Experts of a small language model: width 192, 5991 steps.
Below are experts of layer 16 (counted from 0) of a mixture-of-experts language model. Rows are named router (the router's row for the expert), gate (a neuron's input weights, with its number), up (a neuron's input weights, with its number) and show model dimensions 128-191. Each number is 50 + 10 x the weight over its row's rms, rounded and kept within 0 to 99.
Before each expert's rows: a language model's description of what the expert responds to. This comes from a sample of Wikipedia text that the model never trained on.

# expert 26
It responds to: Syllables of non-English names. Vowel-led syllables inside South Asian, Thai, Spanish and other foreign names and places, such as Sah-ap-haap, Kish-or, Ug-ad-i, Cuscatl-án.
router:49 50 47 60 57 53 54 57 55 49 48 44 43 45 29 51 88 46 65 45 54 55 72 36 55 51 60 41 48 51 40 51 62 53 41 56 60 48 49 58 36 61 51 55 36 54 63 45 59 67 52 41 53 61 51 60 56 56 39 56 62 43 41 55
gate68:49 47 62 41 62 40 56 64 56 63 57 56 47 48 38 61 52 51 60 46 35 42 45 62 54 50 48 42 44 48 38 47 51 61 55 63 50 49 41 79 31 59 55 47 50 37 45 56 64 54 61 42 44 48 56 65 25 50 62 57 46 54 54 28
up68:50 39 62 48 53 43 66 54 55 71 53 47 56 26 56 54 53 53 62 38 39 50 56 54 36 56 67 33 57 49 53 35 51 47 51 61 70 56 58 51 53 56 40 54 35 47 41 56 52 33 46 48 49 64 63 53 38 50 57 36 33 44 57 51
gate69:32 58 52 49 56 50 48 45 49 36 45 52 52 46 43 48 54 39 58 53 59 47 38 66 60 42 25 52 40 53 60 44 41 42 41 69 34 64 51 45 30 64 30 58 48 63 53 44 44 59 54 60 61 45 42 54 58 57 49 51 53 44 57 56
up69:50 62 41 48 38 47 58 42 66 61 52 42 67 71 55 72 55 35 58 47 38 42 42 50 59 41 61 27 56 39 53 37 64 57 64 39 50 31 45 43 58 52 48 41 74 48 46 47 36 52 53 59 50 56 47 70 46 64 53 51 45 44 33 36
gate70:43 61 68 47 51 53 50 62 39 51 46 40 64 39 47 54 52 43 50 51 66 62 54 43 51 67 52 51 38 48 42 42 74 30 37 56 65 48 53 49 44 66 52 59 19 54 33 58 57 44 66 45 37 43 53 58 40 65 45 31 44 52 55 51
up70:42 56 47 49 57 47 34 65 38 52 58 34 50 47 42 52 57 57 52 58 59 36 57 38 54 56 43 56 30 55 34 51 54 38 37 53 47 42 55 51 44 40 54 47 25 66 56 45 46 58 48 57 34 55 51 69 47 57 47 56 56 30 54 52
gate71:43 57 60 43 53 48 51 34 47 44 55 54 45 56 38 32 58 68 63 53 53 38 61 32 61 42 59 38 44 48 49 50 67 52 49 42 37 56 32 42 42 40 46 37 56 52 63 61 49 57 30 45 44 57 59 49 54 69 46 44 56 41 52 53
up71:51 43 53 55 76 43 64 67 65 35 44 31 48 62 49 47 43 55 42 68 42 57 61 47 37 59 38 36 59 66 43 41 53 65 65 56 46 27 37 59 54 37 71 50 48 47 56 46 59 47 53 42 49 63 61 47 56 37 39 52 59 59 47 58
gate72:43 40 40 49 50 57 59 37 46 49 38 54 58 44 41 53 43 58 53 46 53 58 39 54 63 50 47 41 44 55 48 47 45 66 54 63 72 42 50 58 61 37 49 47 57 29 38 35 58 56 47 39 43 57 46 57 54 51 62 38 37 45 55 49
up72:43 47 59 43 40 36 44 53 47 47 35 45 41 45 25 48 40 53 47 54 50 49 65 58 53 62 64 58 38 66 42 59 46 45 43 60 38 48 46 65 53 56 45 56 31 46 44 45 57 59 56 36 43 39 21 61 53 70 41 44 31 39 70 45
gate73:33 44 64 45 69 34 44 37 54 44 41 48 49 57 43 70 53 60 72 38 67 49 34 43 59 32 50 49 39 36 28 42 43 45 52 43 46 61 44 45 52 57 48 45 46 49 58 58 53 60 68 33 62 54 46 55 49 55 36 49 28 36 60 54
up73:51 37 41 55 41 55 53 53 48 40 51 52 37 35 28 47 52 50 55 57 53 51 60 62 62 74 51 27 46 31 41 53 60 41 66 31 43 36 61 48 44 52 53 38 51 48 46 42 54 66 53 48 50 46 47 68 52 55 54 67 38 39 27 53
gate74:47 51 38 42 68 56 47 60 38 45 48 26 51 55 48 58 60 39 63 64 38 53 54 55 53 46 45 51 53 30 32 66 70 52 55 44 62 54 62 65 40 48 61 77 43 49 46 52 45 50 26 33 46 42 35 49 50 37 42 56 41 50 66 67
up74:46 59 67 56 44 56 59 56 59 55 63 60 73 48 60 50 52 41 49 50 54 42 48 48 44 55 53 62 45 50 51 36 39 50 43 40 48 31 66 47 48 49 45 48 52 74 48 37 61 52 58 38 40 38 55 53 49 53 55 53 53 54 57 51
gate75:42 45 52 50 70 45 52 53 42 50 50 63 62 31 40 60 54 61 52 47 65 43 65 41 61 59 77 56 60 43 51 56 45 64 42 49 55 53 53 51 47 68 36 55 42 37 65 57 63 50 52 52 55 59 39 58 37 52 62 40 67 33 52 44
up75:55 60 63 44 51 61 50 47 40 71 50 69 58 40 56 42 52 55 64 53 46 63 64 61 54 27 48 48 36 44 40 59 47 54 58 43 50 58 42 51 63 53 39 47 66 63 49 31 40 48 45 43 65 69 47 47 68 62 38 63 58 55 49 69

# expert 1
It responds to: Line breaks, discourse openers. Line breaks after sentences or list items, plus sentence openers and modals such as However, In, will, would, and time words like day, week, years.
router:64 43 51 56 46 40 52 50 36 38 36 56 47 54 44 49 63 57 76 54 55 62 54 43 51 40 57 53 44 53 51 53 50 57 39 49 62 38 45 65 38 64 52 50 34 52 67 43 55 44 52 59 50 56 50 56 55 31 52 58 58 57 61 38
gate0:42 63 57 50 34 37 43 38 42 45 40 44 53 63 40 66 62 48 56 42 37 51 54 45 48 39 63 38 61 47 48 41 46 44 54 46 57 55 59 70 50 51 73 57 42 55 40 51 40 54 56 43 41 47 42 47 56 22 31 55 76 60 59 38
up0:62 55 63 52 64 50 63 44 62 51 37 54 37 64 56 41 58 58 65 47 59 55 69 38 53 34 46 52 59 34 40 61 39 53 45 53 61 57 62 60 61 50 58 63 43 58 53 45 51 56 40 60 45 46 34 58 67 45 47 39 54 51 65 38
gate1:51 61 45 54 45 60 47 51 64 38 76 46 53 62 42 42 47 58 55 42 54 50 69 35 39 37 53 53 34 46 34 46 64 57 37 37 39 47 49 55 58 44 51 70 63 59 63 50 52 57 41 50 82 61 59 42 45 57 50 36 37 40 48 58
up1:55 44 52 51 45 42 38 56 61 71 46 61 38 65 50 57 47 32 54 58 59 33 40 55 74 56 44 59 47 40 36 37 60 28 45 35 68 59 54 54 61 48 43 53 47 49 59 49 40 54 61 56 48 46 47 35 64 44 61 49 71 53 56 57
gate2:72 54 45 54 44 44 39 35 35 28 45 52 29 50 57 57 45 44 48 42 64 58 56 33 61 38 48 55 51 46 41 47 43 45 63 50 65 55 46 48 49 68 53 48 67 44 65 43 56 50 50 38 35 54 59 55 47 39 57 45 41 64 59 54
up2:48 33 62 60 46 52 57 53 48 51 41 51 32 71 52 26 46 43 54 55 41 61 43 48 50 42 60 59 65 50 58 44 50 33 47 71 50 36 46 63 50 62 41 53 47 62 67 48 59 46 60 51 43 46 58 52 49 46 48 44 35 57 54 53
gate3:33 52 52 41 55 49 56 56 65 56 48 44 59 45 47 38 49 61 40 52 59 48 63 42 46 48 34 33 61 54 43 41 34 65 36 61 41 36 72 40 45 40 60 56 46 51 38 43 64 43 55 48 43 44 42 40 46 51 49 58 53 64 36 32
up3:44 31 40 58 35 46 52 40 72 51 39 42 56 52 65 48 44 60 45 45 57 43 65 26 53 68 42 41 60 52 47 42 50 49 53 48 47 53 58 39 43 67 50 48 39 54 55 58 37 54 41 74 38 40 28 65 45 59 48 70 29 45 54 52
gate4:58 57 57 56 60 59 50 44 27 49 62 40 51 56 51 45 59 62 67 46 40 70 56 62 41 51 65 47 59 57 37 22 55 53 55 26 54 50 53 56 54 44 59 50 36 41 66 43 58 34 56 49 45 71 60 42 41 58 47 49 49 51 37 57
up4:56 60 59 44 55 45 42 51 46 53 60 61 55 55 66 45 46 49 53 52 48 54 43 58 55 40 59 62 52 56 56 52 45 53 53 55 63 56 42 41 39 48 50 56 61 53 51 55 57 62 52 46 47 61 30 51 44 46 53 69 51 56 52 55
gate5:50 61 59 43 73 57 62 48 26 43 39 38 60 57 44 48 54 56 56 53 55 54 48 40 54 48 45 46 56 52 41 47 57 41 52 48 62 68 55 56 36 40 68 33 42 69 37 48 35 63 69 47 58 76 46 40 35 46 49 78 51 45 34 39
up5:25 47 65 53 62 53 62 40 56 56 39 60 42 59 76 50 48 50 54 48 55 56 51 40 47 39 22 48 66 57 58 65 44 50 46 62 40 50 58 42 40 42 44 60 67 43 53 45 57 55 45 51 56 50 52 42 59 59 55 52 47 58 46 49
gate6:48 34 36 61 54 52 29 49 50 62 35 69 69 57 37 54 54 50 41 52 50 36 57 48 59 45 58 49 50 64 53 44 44 45 39 49 52 53 52 39 54 56 53 56 57 73 63 52 45 48 51 43 48 39 36 67 74 48 53 55 45 42 52 67
up6:43 54 41 46 48 41 46 57 59 45 49 63 49 52 45 60 57 63 45 45 71 48 61 45 47 47 55 70 52 40 42 36 68 63 41 48 54 47 40 47 59 47 52 44 50 58 47 44 47 57 33 74 49 51 44 58 42 57 45 67 43 46 50 57
gate7:58 35 45 36 44 45 45 68 57 53 55 48 56 63 51 46 50 68 48 40 63 45 60 70 29 59 46 53 47 47 46 54 49 58 65 49 42 43 51 63 46 45 50 36 48 53 69 45 67 51 58 43 54 46 62 66 45 59 44 58 64 64 41 49
up7:54 60 49 40 57 78 53 60 54 42 45 54 53 35 47 56 55 61 59 60 45 63 52 47 59 42 54 45 53 48 54 46 54 54 35 56 39 56 61 37 37 54 44 50 64 39 43 51 56 37 38 32 52 62 55 40 59 56 51 29 57 38 25 53

# expert 25
It responds to: Surname endings. Inner and final pieces of surnames, often Slavic, German or Nordic, in rosters and tables, such as -ić, -berg, -son, -ki, Thom-p-son, Smith.
router:54 41 30 51 57 38 57 53 58 48 40 40 45 54 44 44 75 61 68 47 45 60 57 37 46 51 49 57 56 56 49 50 68 60 59 60 54 51 35 47 43 54 49 51 41 55 47 36 58 51 40 41 55 54 54 61 47 33 41 64 60 52 46 35
gate0:78 51 53 36 54 45 62 53 39 18 39 55 35 26 44 39 42 29 49 63 58 57 59 44 45 47 69 51 48 40 65 46 39 44 67 43 55 40 56 43 52 63 67 56 39 52 46 59 59 70 56 52 36 38 56 50 52 56 53 38 41 46 66 40
up0:55 34 49 36 51 46 46 64 39 57 51 50 69 61 67 56 45 47 27 67 51 55 38 57 65 40 59 49 42 44 44 46 42 63 63 49 41 52 50 54 44 49 51 53 28 40 24 43 51 42 39 41 49 45 42 41 53 44 45 47 67 46 47 61
gate1:71 63 52 58 59 60 45 65 54 49 70 58 49 56 38 46 49 58 65 57 65 48 57 59 52 67 62 48 34 56 50 54 64 49 48 41 48 39 49 56 44 57 53 64 57 76 50 41 46 53 38 51 47 26 57 75 42 42 46 54 51 44 48 60
up1:51 35 48 61 36 56 40 37 47 39 62 42 57 65 52 49 65 52 46 50 52 57 57 51 52 52 55 43 55 48 54 66 51 67 42 42 58 69 72 59 53 40 56 52 51 60 52 51 65 49 64 54 65 48 48 45 45 50 45 48 54 33 28 53
gate2:50 49 49 56 47 54 60 57 68 57 47 39 50 55 36 58 61 53 41 56 56 46 44 45 46 52 37 41 49 58 54 45 53 43 62 48 59 39 32 44 45 53 65 45 54 61 56 61 52 44 35 33 52 55 53 52 47 47 42 76 70 46 33 44
up2:53 56 41 43 47 38 36 42 68 54 46 62 73 50 60 47 46 52 49 50 55 47 56 44 42 48 44 68 64 45 46 48 52 51 51 52 54 69 58 60 40 39 55 41 34 40 34 59 71 60 39 67 59 46 51 46 52 45 54 47 72 58 54 53
gate3:43 49 58 56 55 37 59 34 47 57 48 49 47 34 61 50 51 43 44 38 43 56 35 40 40 55 42 42 37 69 53 43 53 40 55 41 48 57 42 61 47 52 50 50 70 51 62 51 61 72 49 41 54 53 53 48 52 60 41 51 52 44 66 61
up3:36 57 64 46 62 53 63 55 48 57 44 38 57 46 56 35 42 38 38 67 53 46 56 47 39 47 42 54 54 64 47 35 47 55 44 35 46 37 54 49 38 48 36 67 55 30 65 57 65 41 51 44 64 41 51 53 49 39 33 39 74 38 50 51
gate4:45 54 52 66 34 50 43 57 44 45 48 51 73 54 48 49 40 36 54 56 38 46 37 61 61 33 43 36 52 49 41 69 37 54 45 36 51 67 42 44 57 45 39 53 51 45 60 42 70 41 73 61 42 64 48 54 53 61 51 70 35 52 48 43
up4:40 53 38 44 66 43 49 47 45 51 44 47 43 50 51 36 52 55 42 60 53 57 65 51 50 72 46 20 20 59 46 50 36 37 46 65 45 54 51 47 44 68 41 47 58 60 48 64 50 55 59 61 52 56 58 72 55 44 57 52 65 56 36 59
gate5:52 54 65 62 49 46 52 58 46 52 49 46 42 50 50 47 59 63 46 36 33 61 53 33 61 50 40 43 36 49 40 65 36 53 48 46 58 56 36 42 26 49 61 67 58 69 56 56 49 41 45 47 54 49 44 44 54 55 54 53 44 30 48 49
up5:46 52 54 33 48 50 58 64 45 51 63 46 40 64 67 56 54 48 23 42 55 45 43 40 63 54 43 41 45 64 60 36 53 61 41 55 50 73 48 59 44 51 47 36 51 46 49 58 43 49 45 34 48 59 40 38 44 48 49 49 48 46 45 55
gate6:72 54 52 45 52 64 43 56 44 56 52 41 45 51 52 41 59 31 59 49 58 56 46 32 50 44 37 38 42 64 54 42 38 67 55 48 44 79 45 57 46 58 56 50 54 48 57 44 41 41 47 45 47 53 41 52 69 48 48 77 58 49 53 38
up6:42 28 39 54 43 53 53 38 42 54 45 56 57 67 46 55 48 53 45 63 45 40 50 49 40 52 48 53 31 44 50 38 38 56 64 74 67 56 45 45 53 47 45 63 37 35 55 48 69 50 47 38 56 47 42 41 46 42 32 52 62 51 70 65
gate7:49 53 67 47 58 43 48 40 46 54 47 50 39 61 50 38 54 44 44 65 35 62 53 35 43 30 32 48 52 61 58 45 49 55 54 61 49 53 34 53 35 48 47 42 56 40 51 27 60 46 33 46 45 45 59 59 45 32 36 59 66 35 53 43
up7:40 37 52 54 41 50 50 54 50 52 39 55 65 48 34 55 51 51 46 61 63 62 50 49 49 55 52 62 52 35 46 48 34 47 45 59 71 61 62 66 57 47 47 69 51 59 48 51 63 55 35 75 65 67 62 54 46 50 43 54 34 42 56 37